Below are experts of layer 2 (counted from 0) of a mixture-of-experts language model. Rows are named router (the router's row for the expert), gate (a neuron's input weights, with its number), up (a neuron's input weights, with its number), down (a neuron's output weights, with its number) and show model dimensions 0-127. Each number is 500 + 25 x the weight over its row's rms, rounded and kept within 0 to 999. Numbers have three digits each.
After each expert's rows: "comes before" lists some tokens at least twice as common just after its tokens as in all text. This comes from a sample of Wikipedia text that the model never trained on. Tokens count by the router's weight.

# expert 66
router:524486484519526517434523502501487509502483560471510452450454482500472470490493501490485564497491515526470482498521471457521497502509464504537537488519517484514528495546483513506508528531522534497508511466509480480489511564471515491477502547499489493486484477511456516533492482503456496533500512484475507513515524514497504492476512561506466508491524505484500506508515431479493549471496
gate0:527476512479526509498493504493520492510469513501538477487434470559502516536498535454479536477488490486497552536549475490463527503467511516447524512503509491492502523509492513516464511501550537490479525524514484504510507526475477487455489502510499529463506490499486486483452525492489510564529493503481480507535497480503527491505517515484532493510542509492438468532446508523511541508504
up0:516522522492466507479530463442522502467553493503493483509529546462476490512488434543449493471490507440507491459512524470525535516491494489514530498473520523492522514498507499509528526478457479531465476486478530496507505510479508498501528518519478506490506548533463456472514537520472468476551483484536528484486503483504499498497494520493473509490483493469512542501453462484510489493479
down0:495485496501511507500457510484540468514487506524490471511479495544472489508482503479509440508467493505526467527487518522497458479498486487528462466509474502509484480470503459460493507516508470503525502539483483502539489481563460524564498464538471481453509521478510537488528526475507499535457468495492465500418524512496461524508515450500470505509475487502507488526494510486516493489506
comes before: " a", " in", " the", " to", " been", " as"

# expert 60
router:515490496530506458485516531491527467483522500507514501510500511509468468507507521477448505488502519503428499503468507513506496524494520483515529495519481474510518502535455501476533480507511532536505520462518475479451516480493503465523504552550479469452494465531482534504498463516472509504518427455481506491523470499486490483502501533512474507460572508494500480508543501482455513485500
gate0:500481520459457475429477505477503481510514533507512476528477497524490441516520502527506484505486534485527466502505555512502467482489447488495508483508500540454515478453512530457494485501466479482529510495498482470486488488494520518521497486522465491477521483521479521473501520466470526488556548434505475479490518536474524518489486499496483461452457480489520515496487511486486493481471
up0:490548466565499507498525537499525513509517494491569448465521492520487521528465524500475492531478534470506527494563497513491506500497538491455488465500479461479512532504522498530488451463517527513526492476485553513481509504529479499473511484489487527485527494462475516487536527516493473531526532510502514490490508456505518501545514470530466523506492485484473483526467529505526515487482
down0:453472512410516528500520511472505484520495513541468513502509487509504508495524447501480516522496507529487487508454544460497527500485497494539504532531516539476522488475471463492458518495474503469492513533499494461512469462484478568527484496486533479520461531500497466486430482503522555490471483497495509486488471507499501501496486522467496484498494527469523517500523510499492523526534
comes before: "s", " of", ",", ".", "'", " and"

# expert 47
router:534476484519531468489495515461543475476517547499533477496468495508476483495515513450477534498484541536471496491489486465502495502488491503532520490487489477524518505548460499451530495505516503513499547476487468483466528540492493471497491559541483483473469452525497529520505466496483471488496447476464486477522504515502486460480504534482501508481539542480505495530521485467462519461493
gate0:495484516489531520528529487538506496527442477511513479467484491542503497504528552524477569505476506464482501478470510516496460476535506465476495503477480517493544518555490472479530501541509537523484453506512493517514496533464494496514492503473527460492504504484459523509486542490511523465458495506516502475490519518524522487450548480524550517479507469489535489497537490523494502470520
up0:495535488493482513460496504505510512457486483476522505547529488527493470548481509533522500486489530498512516474494463467502500482524513523521535474482527508508458464477458478533508498437516503486500490503479495458512531473518501495497515505545491547477483523462565502469483453518497451504515464484462522500534471503511485501547507479534479502508488514533459446485529512512523511534517
down0:519460517452501482542507492486537459511470530480507509515491488523497482470499505511453506502516512519493494423496547497482507518503488477478496541494539513499507489527519538444491493495509508476520516483535484504492479487462527517539492479515496513514473511530510525446510504548501517491560521550520514454524485471530513506547505538476496480493540490466479485483482516544483516487463
comes before: "s", " of", ":", "ed", " to", "ing"

# expert 16
router:490465499532502507503512497481505520476516494488519511488476507491480477527475561456516510516450539477453517485516527509548490500494506486529528484526565477502506499521479497493505521545527564508522483514540497496459538495512513432512517480519494457482491482500452515504521500496478505527554475471473524495550470489487499490484522493510502497490542491478499494539556479483484508492455
gate3:514483523465510476521437535529511542481492512477542544496508491488507480477519521485504514497484498499480496517550501531542472536481521459484460496500499466503500466489460499467509524490529537498519487545533502512497493502527452471506502454529457466556513500512521491462512466499516506487572458477463512469506503506489509501570498502498502508532497503470489496514522505518494528527508
up3:528461465486510498496437522496507477514513519491520491472459492511529522442534510505518510505510478514501536480478517493470486458468477491518477455514528509490503511520523513498500527464477518505481488518510536475507521509478511486528507510521564540465491489500458525498539516505468493491461526476545536541478500502473473477500483526471478510481481491505484474428497502516525430501465
down3:511458506517532541497489523536486495501506509522515465476444481514552521557499547516484498473537484537491467491469500489435509504484480497493516487488500514459519507457461528490536464497503543489534482517496494498518474560497498522505452493495515510514504499474521464481530509497503494500462479464502512495494489527461512490527456502463470517498526510463534483446516508492485508501551
comes before: "1", "2", "3", "4", "5", "ase"

# expert 21
router:529480488504514464508495510449505535484538522517540480483472541492500494516472520506462511521487549497477473508505482472494512501503469514542507477503497463532496506498486500457528512545509499526478523502520460484466508501465503473492505504509415460492448454502513539522505492474495497537500439495505478505495506469474478478476514545498505517473554518485515449531516484476479529482495
gate0:504489526507504553464475476491516508534500550524511511507469471479475506489500524492524502529484496496485486572468534459502492493476480465478486495516467416483507488517473471506468568545453483507507488479464514504542470474483526424507503533541515483518491491502493540482490511486499531524504504505520507523511519499457480487485481516468497476520498485508531481529503503506483490516510
up0:541534488527500493488502500497490500523508544467483472507467523504477521482545495486499496491515491575496532531484492477497474482480485482464518516479473500482482497498478478485511557486514481480495468476499489492547477485514476499507522481485482481507484451479525492467485516477527489462491527447517515536579517529505507408509493495471473530524480488521508550500502472495512503493468
down0:528508522503514496482541535490527511501485464494494486479538524498488524530485475511479512546484490508516519524457510515491479508508504481433496531484493514520471482508514532509500527480477465494442501495502527482456535464490521497503459494487513520487490478477511482544543477529494478438579525497483488500517532515519467528490495489528482493469544481517533453523504513515447525535487
comes before: "s", " of", "ing", "ed", " to", "d"

# expert 32
router:464482473499538488496517496453540529486538476492496499482469518569471477500474500450474471530461540460506495468514500485512485461528493475509500472466551465482546497507451541488503488534520479504539473511486490470489528510457531501499525518494497447472495490503517523525481498485509480521523489474468492474553526501500480478488498540508492503487530497488502494506515483465494550478471
gate1:509505456527516517450517519511477487485489467473549499439518511510447518468511496531492493489465528513536538518500493490530470505524477507534506451493527514501496429473474497499501465538507542496510413480464490515507518480506492504533533504501503462492534481523517500502472478515487520495464529501487529481512506517478465454471501503496509516515460515486507491485555523492480499499503
up1:491503484504520471494489477490469474481498496508479541495522507551464549496508495515494486526531468491492535503498462450471483513547451471510490510521530511469484440484463492504523528497512511484504446512442486501498485534503474481526511567506510503466485456504500475484494529530505482499546546483467538493518518517483477496496472512519489513499500515475496475497510566459464487508524
down1:487493500484500509545501480479512509509482487505520524497479499512536466479505509500475473483564465515480479472482500503483534518498495510530471538511519511547472526456523499496463470495514497516515478466503500484482532544511468532462494502478522543549491422492494510476546493492554486511506482525504470433529487501500490506473498554469465498496479486472459472510484488525544482500507
comes before: "s", "t", "The", "I", "A", " own"

# expert 74
router:539483458495495494500493466499501539485503495516486487483478534517495494507463550458524503536475522490502429483507460490527466515494536491506554469465513462505498492501475542509522519535517502528507493489536506468495489504477482477518508528499493438510505483504495500521525497488501502510528471418461451519509482549501481460493514492478495493474497498466504485524511491489437506479450
gate0:509528492508552451532518546492524540503498506481481495457487506473481504488523528485470542503511485473484485480526493483504507474487471520486522504435505522471509508527511518505515507506521516537531503535512498490483496511514513503510495483517524492506517450495531474519486496545545546517500440458538516475507479494565525497483486473459468441538525468475518504473527496535494526497482
up0:531515518515528443495491548543483493541528520478480498503486449524481447523509481527522518492523491511519478501473497483457513496478513497456504477530495527467494509452447488503521519513486508530484537510495488475556485529539494496473495506526511531540487481490494485520510496502542487495520511486528525531499459503521540462557481481516489537492489509465508466531512530510554498507472
down0:534506528487454500471502493530517511470508516517480535511538482507505456464495513474463523477513486541506519528514489532483473519495554501504506565522460494528530497487495489485500517486498493512511511529523464517490525487512510541534497562472490472505466490550474482487491477510506476492496526501539494509491488505498520483520534492542529534526552457517494468547474514457517473536453
comes before: "\n", " The", " He", " In", " It", "5"

# expert 37
router:530494522481529458526525512518574483481530522491522509457460486487452470494525567494493507499451503496462487496537456450532518486502473459557503496503548474496511499490463507490520509471511508512512470469531493485494514520488512479503528520479511499478479491533476519511505466436474472498521470515481505472533485500448524501467523506507502477503513499500504513506500460506467512472496
gate0:503484515517486493480489525504491479481519536479502470496519521513549521525521488520488505516519465515467526511544487472496470460513513502466546485482488515454475519506470522514532501526550495503512498513507501526521535528514505496484498565473480492490496523516511544524500549530498462552470483415495529504534498533498485519493502506513477448510507476519531535557520497492516518539478
up0:451541491528478471434524483478489509509488459470475523472537497466449482509473507506503545552515528510498488491478545484465504496503512501508485479512522492497516507499528471502509519511452492467506508452490522476500458483472539527484530482509492532480547440505498479526467473464480485494499497519506522524488530512503533519498460487467530509519471528490532492496468516513462541475487
down0:499507506494501518522525500494467538495540510473466499476493484493513515471493528503497502574492551463525478476547525495458471497508495487491489494513532494516466532483550479473497516509502527520497464472497502496493504496552455474516508510460523499472468470482502415510495479471485520487522464496502504521469457524479525516489514535436504465505486513546506505537507489518504538515515
comes before: " |", " was", " (", " is", " by", ";"

# expert 58
router:501473457530524462498518521525529469501552522501497517464494504495466480492501522483479480489494542499489497488479505487483514538491461485547520484440478471518551504529452496478537506484508518525523526485483477459458506522487508484513520524511481509487487430526496521495490468502495508490498486523479490468506481493486490475442532527520476493489521535472499519507502447502444506434502
gate0:503533525526524510527468485527504499511519478506532465468522513479497509479505474498441516466523475472543477510532465543470502469512484451482514478504497463507515523495497454505501513522522549455470495509509486535543522460489498537504492496480494508470488486510503492480452560491526514508538515529556446495504439509496508532479513481520507487509520483513531519520458473492491514526502
up0:479477501480525437483495514456523492517486495529536539510508469500476514495513544471559508483491527505484497497484537467531501497507493446525510501476474451485513516528514488546464483446472507557489501515500495456509490502515507511480488477528488473521482451509492496522515495483485519544490510496470496534464483486490504562476519538488523493549526522477476538474482535503476494473483
down0:461515500506494514510473484524491520496520502500518499572473480476473508493504494507492525546494488487480533504523482498497507513507505521490475556517523504526502539496487487497549513483477435476501483470552488553490518462464514486505518540447518490506484519479489505508514511465515522490445528492521464494516502523499454499527522493498511510521463470568453459473496500493490473557514
comes before: "s", " of", ",", ".", " in", ":"

# expert 78
router:508488487482503496502496545507503493471489532504529475474467537512480453516508509457473487545458546516480481494469474516532463467482511469549508486521523493561527504506484509439508491516537543501486488522505455477484488495457513484503536506522497486513490485501475531492510501462476481503513511506507498505520504504486479467458496508481487505452506555475468489545513508473463556478455
gate0:472534505521491522537467468515539455493439476492501522461515460549510477505484524431509502520506523511535515495486490463503537512483500480518483508517536499515498481482473511512508514508480496541497444520499520518509525506498463507502516477537502503438486506484515481471499509523467477504519494494492464477506482497566457464514514460481505530475549558495509499521498526486513499471470
up0:498492538527494513517509497505532471515480490511516498466496472547501496505475524440551531524499518496517486505464490462504525546459480514480481517444529484517505501526487534462476505542498477502482456479475538510504516479482508507515502501492457490508516456513502484485468520488494509520518517481489427472469518530521499471523487474503541561485514517501471534506432494459502504477501
down0:459554493519498462503471504510514506496504461550482487462457486477503500505504489501547490497496457476512513510483476490525454505484520447522483487549455498519495487498541453469531532542477489492526504452552490541544492525512502496519504508503453516517503518493487466517498508525492485492517506449528486480459536528465451483486486536524462503496520490504522486516497527475503524517518
comes before: "0", " |", "1", "8", "9", "7"

# expert 29
router:538455466481531491490513492536493454469489496481485492481491509528485491482482515462480537490507552473484482486503503522497469504499506493517521482511503471493511507506488509480507483528510468549518520464495489516470532527493494469524537486522506455481475517517467493542525488461511511553569497487481503489536504511454490517500537545506487494486505524465474453515517428506441516464490
gate0:470482504478518567467480492518478528553459509474520516501507501500544463516453563498515503535509499503518520509524523482465514516511476479511547514545429476495508532480512460520502511494510516530502503481548480491511512472464545500497542507534460528463483537494476530498533456532481484507480490501530490503518496488510511491467504509457493512513448489500487492473509498489504472512506
up0:495510477528521515484524455494500499516550495474521530537456499471536474555497568506452511498531507462528474483489542506509509465543523510482482493497497527474512517470539495503473515516506486505470462538494522493524499522475516519522548492477485503487474520502537511491465466468500492473479493557532501520510474547507494494493515492464509523465499476500492569498461527483495489521500
down0:503516496556516505474448478498537517496523496486536488511550517498519485519493508514472473493485519524501528566505489508456467530501511533467526493494479532454505526509508523481497517491472487464490532491508485457480504513473479473507536531494453531455478496461526491519492499508458516537440459524508490493506448521474493491538481446491508524479494442478492527494503501501493525497484
comes before: " ", "\n", " —", " +", " \"", " −"

# expert 30
router:514477442486512493478521534465534497465530517473526463463449489522478496512462501503513483522493554509504494481508477508520513474471494474533536469467501500489524445529454507453501530511534520509492523508524470473455516513466514494505528571524480481468479498528463501510516496474472505508510502497496471505512521497460482452483526513540471517499533511479497493504536512481497540492473
gate0:469477441522500507524498514489530481469532513502513496504479482524424507502505494468474560514563483510458475489530547492487484518540456490522526492495478494485494483498499494483526464534513529480540507531487530480537453472490499486446510492507503461520500528492476479528479510493516484493453470457504498550514497503516473489510496478486483476517499456497530471491463497489464514499524
up0:457490456505507483548480481506462494449487514526459482492497468490496526518515503537495517520534480493500542538534510512441466489504466481477552495490509518450464514520450495497465506508522501472527501535515503474472507520513493487483553497466515502460518542486523530475522525535486479486465474483514524488469477493482521513506478509508515441469494519514483488538508457495493468523484
down0:480470500471463491508486485507483439523471536512490525446503494462512531496502544506489518486485497468513489514507484485499531476451500501457526440494486502490495492481507537530469504512499528508497484504530468475526464490464464476551516474440525509502512522481518489492498524532510530500544528487482488536527489501491498517531496510559450488483509485476525545521494463466499505461461
comes before: "-", "|", "\n", "The", "==", "==="

# expert 48
router:514464465498513474489492526499553488461528508492510496489471526499464447489516498457489474498459550483502491467513468464539452514488535497539526459489500470519532483505459510483518483527497544532459493481501502478500505517453489485498499543540506492482499473530490516515506450495468470506496499496471478491523482534440471487468500492501514510508500498466463510520527448504479526478468
gate0:492477473517514512451528523456484480522529484452469519483530509561512496480508559502490498509513457497512472476526476519474500477495520504484501521495486554523504530494487493479546529523505521478488505559531487489512478479472484476495526476426518502500484490459469506499458472489485529487514493486488492461503467499512483520441529481462542514503491503509488486533517473458472508483526
up0:472492440517501495529472506554483501507536511514518507479456510484513452539481467500529510504493528475503493482514513476503518513498500506504469523454498514557470493560466506504510474484517555451463533493462460489509509555502480513467507502523504501458497556502474501514503485468472524496498536512485502466530482464490494507493504444517507498493522488507518513485464482533544487466486
down0:463473493514487485473490530537509516465548528516505508510478541529480494481504481502549542506477504454527497500528504511500507511443472489517452474501496485509533501458510517468477477503465504576518497512492498525506490481477529485495503514506462453547474469518524507488527498515504529546504518538495471522532501446476528534469530524471493507484500544470465525479522495503523520493483
comes before: ",", " of", ".", " in", " by", " to"

# expert 23
router:499483489531523468493495495483531470485512524505504478460490546506476487485501528452475507521440539500460481491488488462513503504464503506539538503520509465506518511514459516475523483514512547523455520488516483468438513526486512454503501542532469490492476466540479571495479480498465485523516472473467510491521451496499497460487490534494512511485547498489508477494515460506484510478490
gate0:481527471501536497504503460488509511504487518473505499500513498530531509481504512483454461500476534492566487498487473470549492500503483475505489497477462506528500487512537523478516474429476477488462504544502464464522512486472477502537490504551510501475502510507514465443485531492503514513573466480484486524512505500491496524523528529510458498525479547496484481482471443471513506491470
up0:505523500475504488462536461487511472453499467518451517543473529513503471531529483497496495486500501518499453482471501505469535478510484529535521472518547490468456467473481490513529570526522424476478474541485496470516505520501488524479516531487497482490521498458519490527494441495464505542460504504514496497462493523524515507489479519483501490499479478506470504505480535498494483521467
down0:489446538487454507468482531493500504455502535520519507489518517475473486465532473522531534511542490490496471504525488480502479489516481546501531539518524503547498516523526487489466511511505522527507512452528501525510508510463503503496475535473487500524514512491500526536510522522529518470471550497490458523552524497472480542555509490474498509472494498470476460458516516547530491518539
comes before: "s", " of", " to", "ing", "ed", "."

# expert 8
router:504468484485561486461500496487537463480528487466532473495456507528499488510485546471510501516469550484493468483477498490519482503474529507551505444491519484518514500526458545442546535505507513548475494504494487501483536527497518490511497507499472482451466474520505529525498485480503479493523478495473492485538499499477492479489512492485486494488498506484467478503539495447483556507443
gate1:509507499465484459483430468527457556493485476479499501508443467494513479505537530481523477512450497503530514534519499520482468517473497548490531495487491502456521484480510555479477491492486443495529497534469519512509487483533496487519510498475497459487461504521511541511523489481487543468497489471513511469518514520506507500520449512528504462472470484489479503506475498537487549519509
up1:511515519498508526481531495478495439524484519469495512496528520555485516513500479535480483489527519498490497495485485455456484497492510475493474534466526478527511488552508463538501517542531489491530484465500492492525529502474516490491504519504508490530547478497489451500495470534521455536519509542533523500492527489464485504518525461446519525508520459507483524453528462484437513481510
down1:519473540494488536527474502547505493505449474481492510514477520512491525463534533520516509491508543499549512515472515506478445462467501515488427509521499503507496487548546506535471516514504495489522510535507559497528494495522549529487521487477513502433490527497464488482503496481469521514511463506484496531512490532470491496531459466525487474509506499497492541510497505484449472496517
comes before: "1", "2", "3", "4", "5", "6"

# expert 52
router:533477451493528486478495500491500451458511462459496507491474478503499465482451498507500514512502521510432477504515476488494461497518511495557511464506528469502511487512487504494494523499535498553484503490517510508493518513470525491525564500531480496499489450518476477520529504478501509538514483485494506505547505516448459523468536536477484460468516529452459491493537470487474507502470
gate0:548481491457556509486462522446501444491467509497537501505492492520540511528518494494468506485478476481497486486493491500464453493497523547504470475493477514504476530528527523544480483472533486507495515513506456499503519487496507493482497519534498541472511463524425522506517498552490526490513553466490491474487520508477523495472508512531484493492534479494466478501494518473523543544524
up0:531500539476495485489451491512506521525522509505533512509478503524465466509502459493499479481500517501484513533514543532536511431522508446528499493516482531486466539496538472516488504537507475471486497495504505507460476480495527497483473448489480461445487504495505503501500480478487483475502464538524517473539496458499481483540505499491555507541512516537476496555478517551522476492522
down0:512554477490494513471440465488485513493500514480506504491480423503530527516510458538492503497479519498479516518516481449536474516509504467510476489516516498496491481519486483489569496480484459489535489506469498547487472538440466491533527502521501508511507469533492469493480520492502533475521537510490462481495512516498528484512529473485536533525492451492502512518499474494551495448503
comes before: " ", "\n", " The", " \"", " A", " W"

# expert 1
router:511469484524527511490488518470528504508516475489485481491459486529470485476509535488528507520470555489458470492523468516504486468514497465552524529476518505544506512517516530493537493508530498530491524453495497474508525520500529486496544557508499495488496476516498485520538525479496504555502520462492488490554513497472461496497516533501480452468539549477434503489497478474507537492479
gate1:531483497469487519500520457467517514526522495508469522475514501485445483503517510539492461468468542527540493495490482480460460504531512508504475502503490471535517539482471451486513481503527498522471508511468506501538515491526501481472487484510492517483563548501481450546464507511546472489490480498443472507524481482486499480486487526467507518523442493520525501443485473497506490491488
up1:507458507476490548522496486468523456487475445552532503514534459522466512498523511547502509473488528537518513456463496503478507499489521484502457487480499493502476525513517479479521502493522508510439481493463518477488502551453497482505469457492493546509507508476475490515495507512499472507494508503448462484467481503514475488514482513491489548551485507550504489517497521459541478471474
down1:470498479544485502506499467536474502511489499517468476515491510475509505523462461464517496505515464444533510531501540481515555489486501518520527494454522542523483529507542543518484517493473468522561505516486461515485518452518495506472514510484492530511470524500542509484483458483503521516508512509515542528516469523551509469528459471518555492469490495495493524518505527472511490518528
comes before: " ", " first", " new", " same", " second", " United"

# expert 13
router:529470485475499476504495505519532481495492510504489478477484492496468498479535529433526506497472537541478507473485495461509454515491519501538513470532495461509550459523467500468514477517519509513491504466480505478506504542501514467522483540472488501501492443547502516519487439484475481533480496483466456439520497528495471467494526500473502486517517505476495515481522435488472507484493
gate0:527518532497498527443475474504551466496504511499502513525531488510441508449512519443546483542512507519441455490439553511496459464485488539510528483518501474506500477502483469510490469507508497489499514500497469474511494550471489520455506492509478503485492464477481477482493503474531498550492496454487468480477501502509462491523527501507513465523490521479524462520484500501480487513489
up0:508499490483504444474471530509546500499475507488496478452523502497431457430499504515455469515525481517500480510510487523498522519504484528490492506486471498471462514474498529521507512469494489508563522529498495520517545551490521495512499515528505478529514482534532467434504484510529486534501496483502482455457533476532464495518524519517491476511494511522501479502522507505439504522514
down0:508505528524504498471553509458498498471500523509538535495497479514509487460482499474505504522482496516457520535521546497490494501475452540510519527511459514465539505478463467517500498500506502501532502518505435492553505477504492514550485510476474502532466470482500431451456517501515507553493515455479499516499463501513526510478498516508489539527493509499478452482508492506497507553486
comes before: " in", " by", " to", " on", " as", " for"

# expert 26
router:492439477467488473463484503482514503458498511498504484481482486501494496469490508459524525499494559510487461461504478528511492510500542486565510466473510475506499499495454510474508542509501509519483540501521495485460519521453524481529497518488472514472500509534467486547531463490503517501507460479442473492514509530476487486487531540484510516504510532471476507515541484472447521451478
gate0:489517485507483456472513528460438484478528424513486474502568491539497487524488487525512481499484545513460513494497491535500542529485532539461496497519494518489484507493502521475495538504481509497505498531470488516439533522486495521502541518530501486559504453530498508496533493510501525488455540472484473513470481516495478506469487518517515500484510526462461519485495491489474485534506
up0:487504507484517537496515498508531521540482548496487529467450485486519491493497515506492488500513487470531495521487502518492478460493475464500527521487465470492517460486518474522494472479491471450517556485555514481538503499542483478517461511451480513442542496475512514512472483522513476495505494483538499459548509537540498502531481491476472511509511467519519506515476470523560484476542
down0:454480511488539478525487531478466506493561474502499476466465490523436472468507519543510460479468535481495473487494501544482538525478517484474508516511462502494490501473500526450506500511514529498486470479478468516491515505487477516491540528490497464489526508519485452518503451496477518473463532486511509507462505536490496491458484521493497519486470527509437498508455492471508458483512
comes before: "-", "|", "\n", "==", "The", "==="

# expert 39
router:481448465513527510482511493496560495497547550504538488514477518505469494513487545482498497511494520494495472497543503472523475520489507499522510519499529472528555504549493519505542503496518491526483531519508472466538530508477539496501497506538458476464465476480502513494491462466492485496534487515511490468541506500490511517465519499499527498504500520465448514536511473526452525430483
gate1:486473445556494553531488496510496494511531543518508483499513538484447477517485502500554488487475494507499476526483551465455476507506502483511505486497498491500550492543488488498530544534531488517504486499504477472518469513479498473506503516544505472506472446488494521506473502451523498496496515563524467504506507523461514528478490470512493492538492484488458548483471515486461479472477
up1:530535488507512474466484477484466498531493470484527478499491519469551480529560485498444486512475480471491531502509469495542500510524484545493525457483458450471500493476532510468483472500488519497483514518533490529474490468467516501516493465470494471518499521500450454494489517507484486516522472487515479481535534490517524483501469532581517506505481537502513499507506530476515504497544
down1:538494508505513514474558497480535472473517500488523499483506489496527507530460506533517497509514544475526523479520512496493519481513493492466527553540488517529495484472473531502514527521532491474507495499530481468518517486498523505530524526480500490455451534501470496530504461518511514526478517472537478534499451457491466453471455524527472506497543527517496509518434494507461482532479
comes before: "1", "0", "2", "3", "4", " votes"

# expert 7
router:529478459480558485464508497492523462480521502480516470490459519541499488509480529490519501527486537486499468489477483497516497502482511516544501452470516474554506497571483537431525549508511514542474496512497481503476535526496519494508506513506459480455451460522501527505490502471497484493519489500484479484535504509471498481492532495498490486485500523490463474512520501443482543508467
gate0:458466500510503518497496502512480517517475448503445516468509519523545485503516523510524510528503500494484531529496469474479458513485534501469482515539513492448494525544500473480498533518539456512524466516560526499542515496537500506518494510486489501503519420506518501512531498442498523491523520501492545490482530479557462492483468486526499526463512503520484498476493505485481500524465
up0:490450531518480516493522515523482515473519491488470505493539513501522530496507523501484484484465499514501528531491482511475500526518531497479490498493566530473527514509523497510476522531520539536487509526504471524516478452505490518534497497477488486530512452481482515504474481445497534475484502522480458551482509415524476540458457507486494498485510478524489474472517511448489504546470
down0:506489477488520504441475553492512488533517512539556484491479522481508499544487460483521528470534523510502489481478498490539510474562515492536484523536482469535533490511511506488536425541488479475496492508485476509528522484517514474487492519515474459478447523477486510498514503547507451519520535473473496488503503476482469501525534484485508501501466510469526489465522519468507521501494
comes before: "1", "2", "3", "4", "5", "6"

# expert 3
router:478442422501510501512524508499501460460534510438488503503467502500457490500492510475487475502504533458498509469548461500526463544496503458532510493487519457514554493543465517484535468488506502509517483481486477486479528532488525482523491497512495521501501494505487506505496466457511470496547483482484501498543483487481483509457488498514531468517502516472455520521523468480464493488466
gate0:474506460529477455547558517520497517479499502489488519464537526503479496533489481526505455503497479509479524448499519483514468498536473492539545498513525517513512462483474551508539490509504508530545500516512483485470502496498513473430505482486497479505514499478519488505513437513551526512500498464501523502504486499467492496494497566550548490481513475475469478499499484457495495497491
up0:518497484509518504499465498464561510487563505497494524498471476467471508519503497534512539472486484557475532495525488514462525504541427478501462478506515472505503548479483513492507503500483478524499484472505465484523536499502496519461501475510471531530531494481459538465529540529450478511525477463493501489538461465496511504531462497495485530497501502515483519529482504527529522505521
down0:558495518506513514482504493498514501470482447468548491514489515515462485503501495504471501480535517502531536495455497477459479437471474492491497526477502535511517549517478533490491501494464522488537550505451497488461484495507488479481484502543487519515498517484503481470541517530515518497537467467480488483521453490539511535487546504540497485483503512527464516534497478513451466532484
comes before: "\n", ",", " (", "tion", "e", "′"

# expert 25
router:509483462486501502481513510501527499488539501493483481470457512506473441495488494442515479545472537451508447512463502506538496473506528507499505451485515461488516499516490543522543483530504506520490479462495494444496511495496534506544511508549535486492498479535481497506525458475463523533544484500482471495507537524472510497503505492494543469470517524473456498525525494481472523478485
gate0:493475467489477512474463486502468477529509509537478470467461523513471455487495473464519460494531471500462492503504499563525478538493530504497485475506437515570491505518498522508509511502500520471479527462453506500512538517488497487543500496546484504482512518496495457484538511500474533485501495483498479509514470471514475520529504483491508444534531532473476508510560501515532490481509
up0:505486459517491485484487476503483462497556443525494494524463487531503507548517468531494496511535493508477500477491492499487516513467489458503524460529553494489510552511479524527511494492512539491461515509496494513484543515474480492470513503493472496495496547496469491502516539557491503474568479511515492515461521506471495519529468502512515526490526497522488517511473512467580477527535
down0:483520517457493486500540520547480480476503499507504493499529523521530539491510489487442538454461481495512535501506515499509536505448499529527485458525507494492459496486475456525524490495496492529505519496529493497466450534476516560489493508511494520482487460547464469517475486473521531542501520445486513538490512458494502513512485475457513553500483512532523481522510471487496509526495
comes before: ",", ".", " of", " and", " in", " were"

# expert 56
router:478483487515524505487564487499489495504492507501456481469484524564466498466519567487521497506454510488462463500504481497522447498508511487521539527488535464506512487524474492448515501505524481508500525517539438446492540492502512478509508521463484495490503498493489522538517484504488466534491487488484517464544532520519509456511505496485515501523525510484457492540537463503462502489483
gate0:490515488519469456492519495503504519493442521475497435499486534450511536510471465479490532512491481565498450490501505528524540499505506488513497537534495492564459516490479490495525458473487492511494521489504488506529522510488483475502481504441529477489513484485503503444492501491501492532468489524494445520466481482478465504501528523473477474498522454469476471513541498524509529492514
up0:489484462535493479497471444523481549510474480511509519511476468501499497495514482506508510507499510505504454551495467527502469455524582508491540515464490456517502496478468501488496507480546483525489525475503511485504499509503486473493496490515544467518503511479570500569472497522533501490490483505506500510479514514526479448459494504477488528531509467501514545504559493491466514505486
down0:506515510509486513495498484511507495503527513474522466458491477509528512564534462492538485557470492462486502454488480512520503457529503465541506478513539515509490487471468506507529480477459471454502465541484502486505461508492484504543476471534510507499462491485507459493504529519468487512456498466534494516508513513508510496520499458498478477532535506434495481480500526517467552532512
comes before: " |", "–", ",", ")", ").", "),"

# expert 17
router:518469451477505498482504516487523514465497548470541477498468523532489483454481518428510508511502538514484471491518468514511501503543503475561508447476487491508483487510478510479501538529496486479483550465512478487481514515462516470511518521490469484486476507565472486516539505460498515521511485477474498488505501497461468493502537539495503529499508509504481475537504506475458533461467
gate0:523532449431497528525503537466483482500487529494503485456440500514488472541516493516506505513481517489477457487512461550547485479482507513546512521515489512508478479507502574486532516520475474475461512553491475503490508521537474504505473481489482479550514477526505492486486484504542475513502507481496504518532499536492492491487547508494470536492503505517516497493482505517451495449484
up0:476523501504475501521520514507523475533472506518510531467492488507490545491564481468539521536478455485517491504512461526553498511498450517509466495514491489495496528513468527492486508518475450480518490464542515506474517586507501489521482500519493520508504471501514527523527450471507548516536515497487448483516505560489461498497495503532473487516485494484518517491524493483510469468530
down0:512504493448483492541478494526488460502452516471515525452489490511566540464533509516522515495505493504535466473524497508537519495486470494527452468521478494524474508497481519517506515482530477477528505513548492460533498555463444460513508523482507482462454499502497534501506509482488507491512539511524471501502487508508501527509508448489489513461479566496537495493496521507509494496537
comes before: "\n", "|", "-", "==", "The", "==="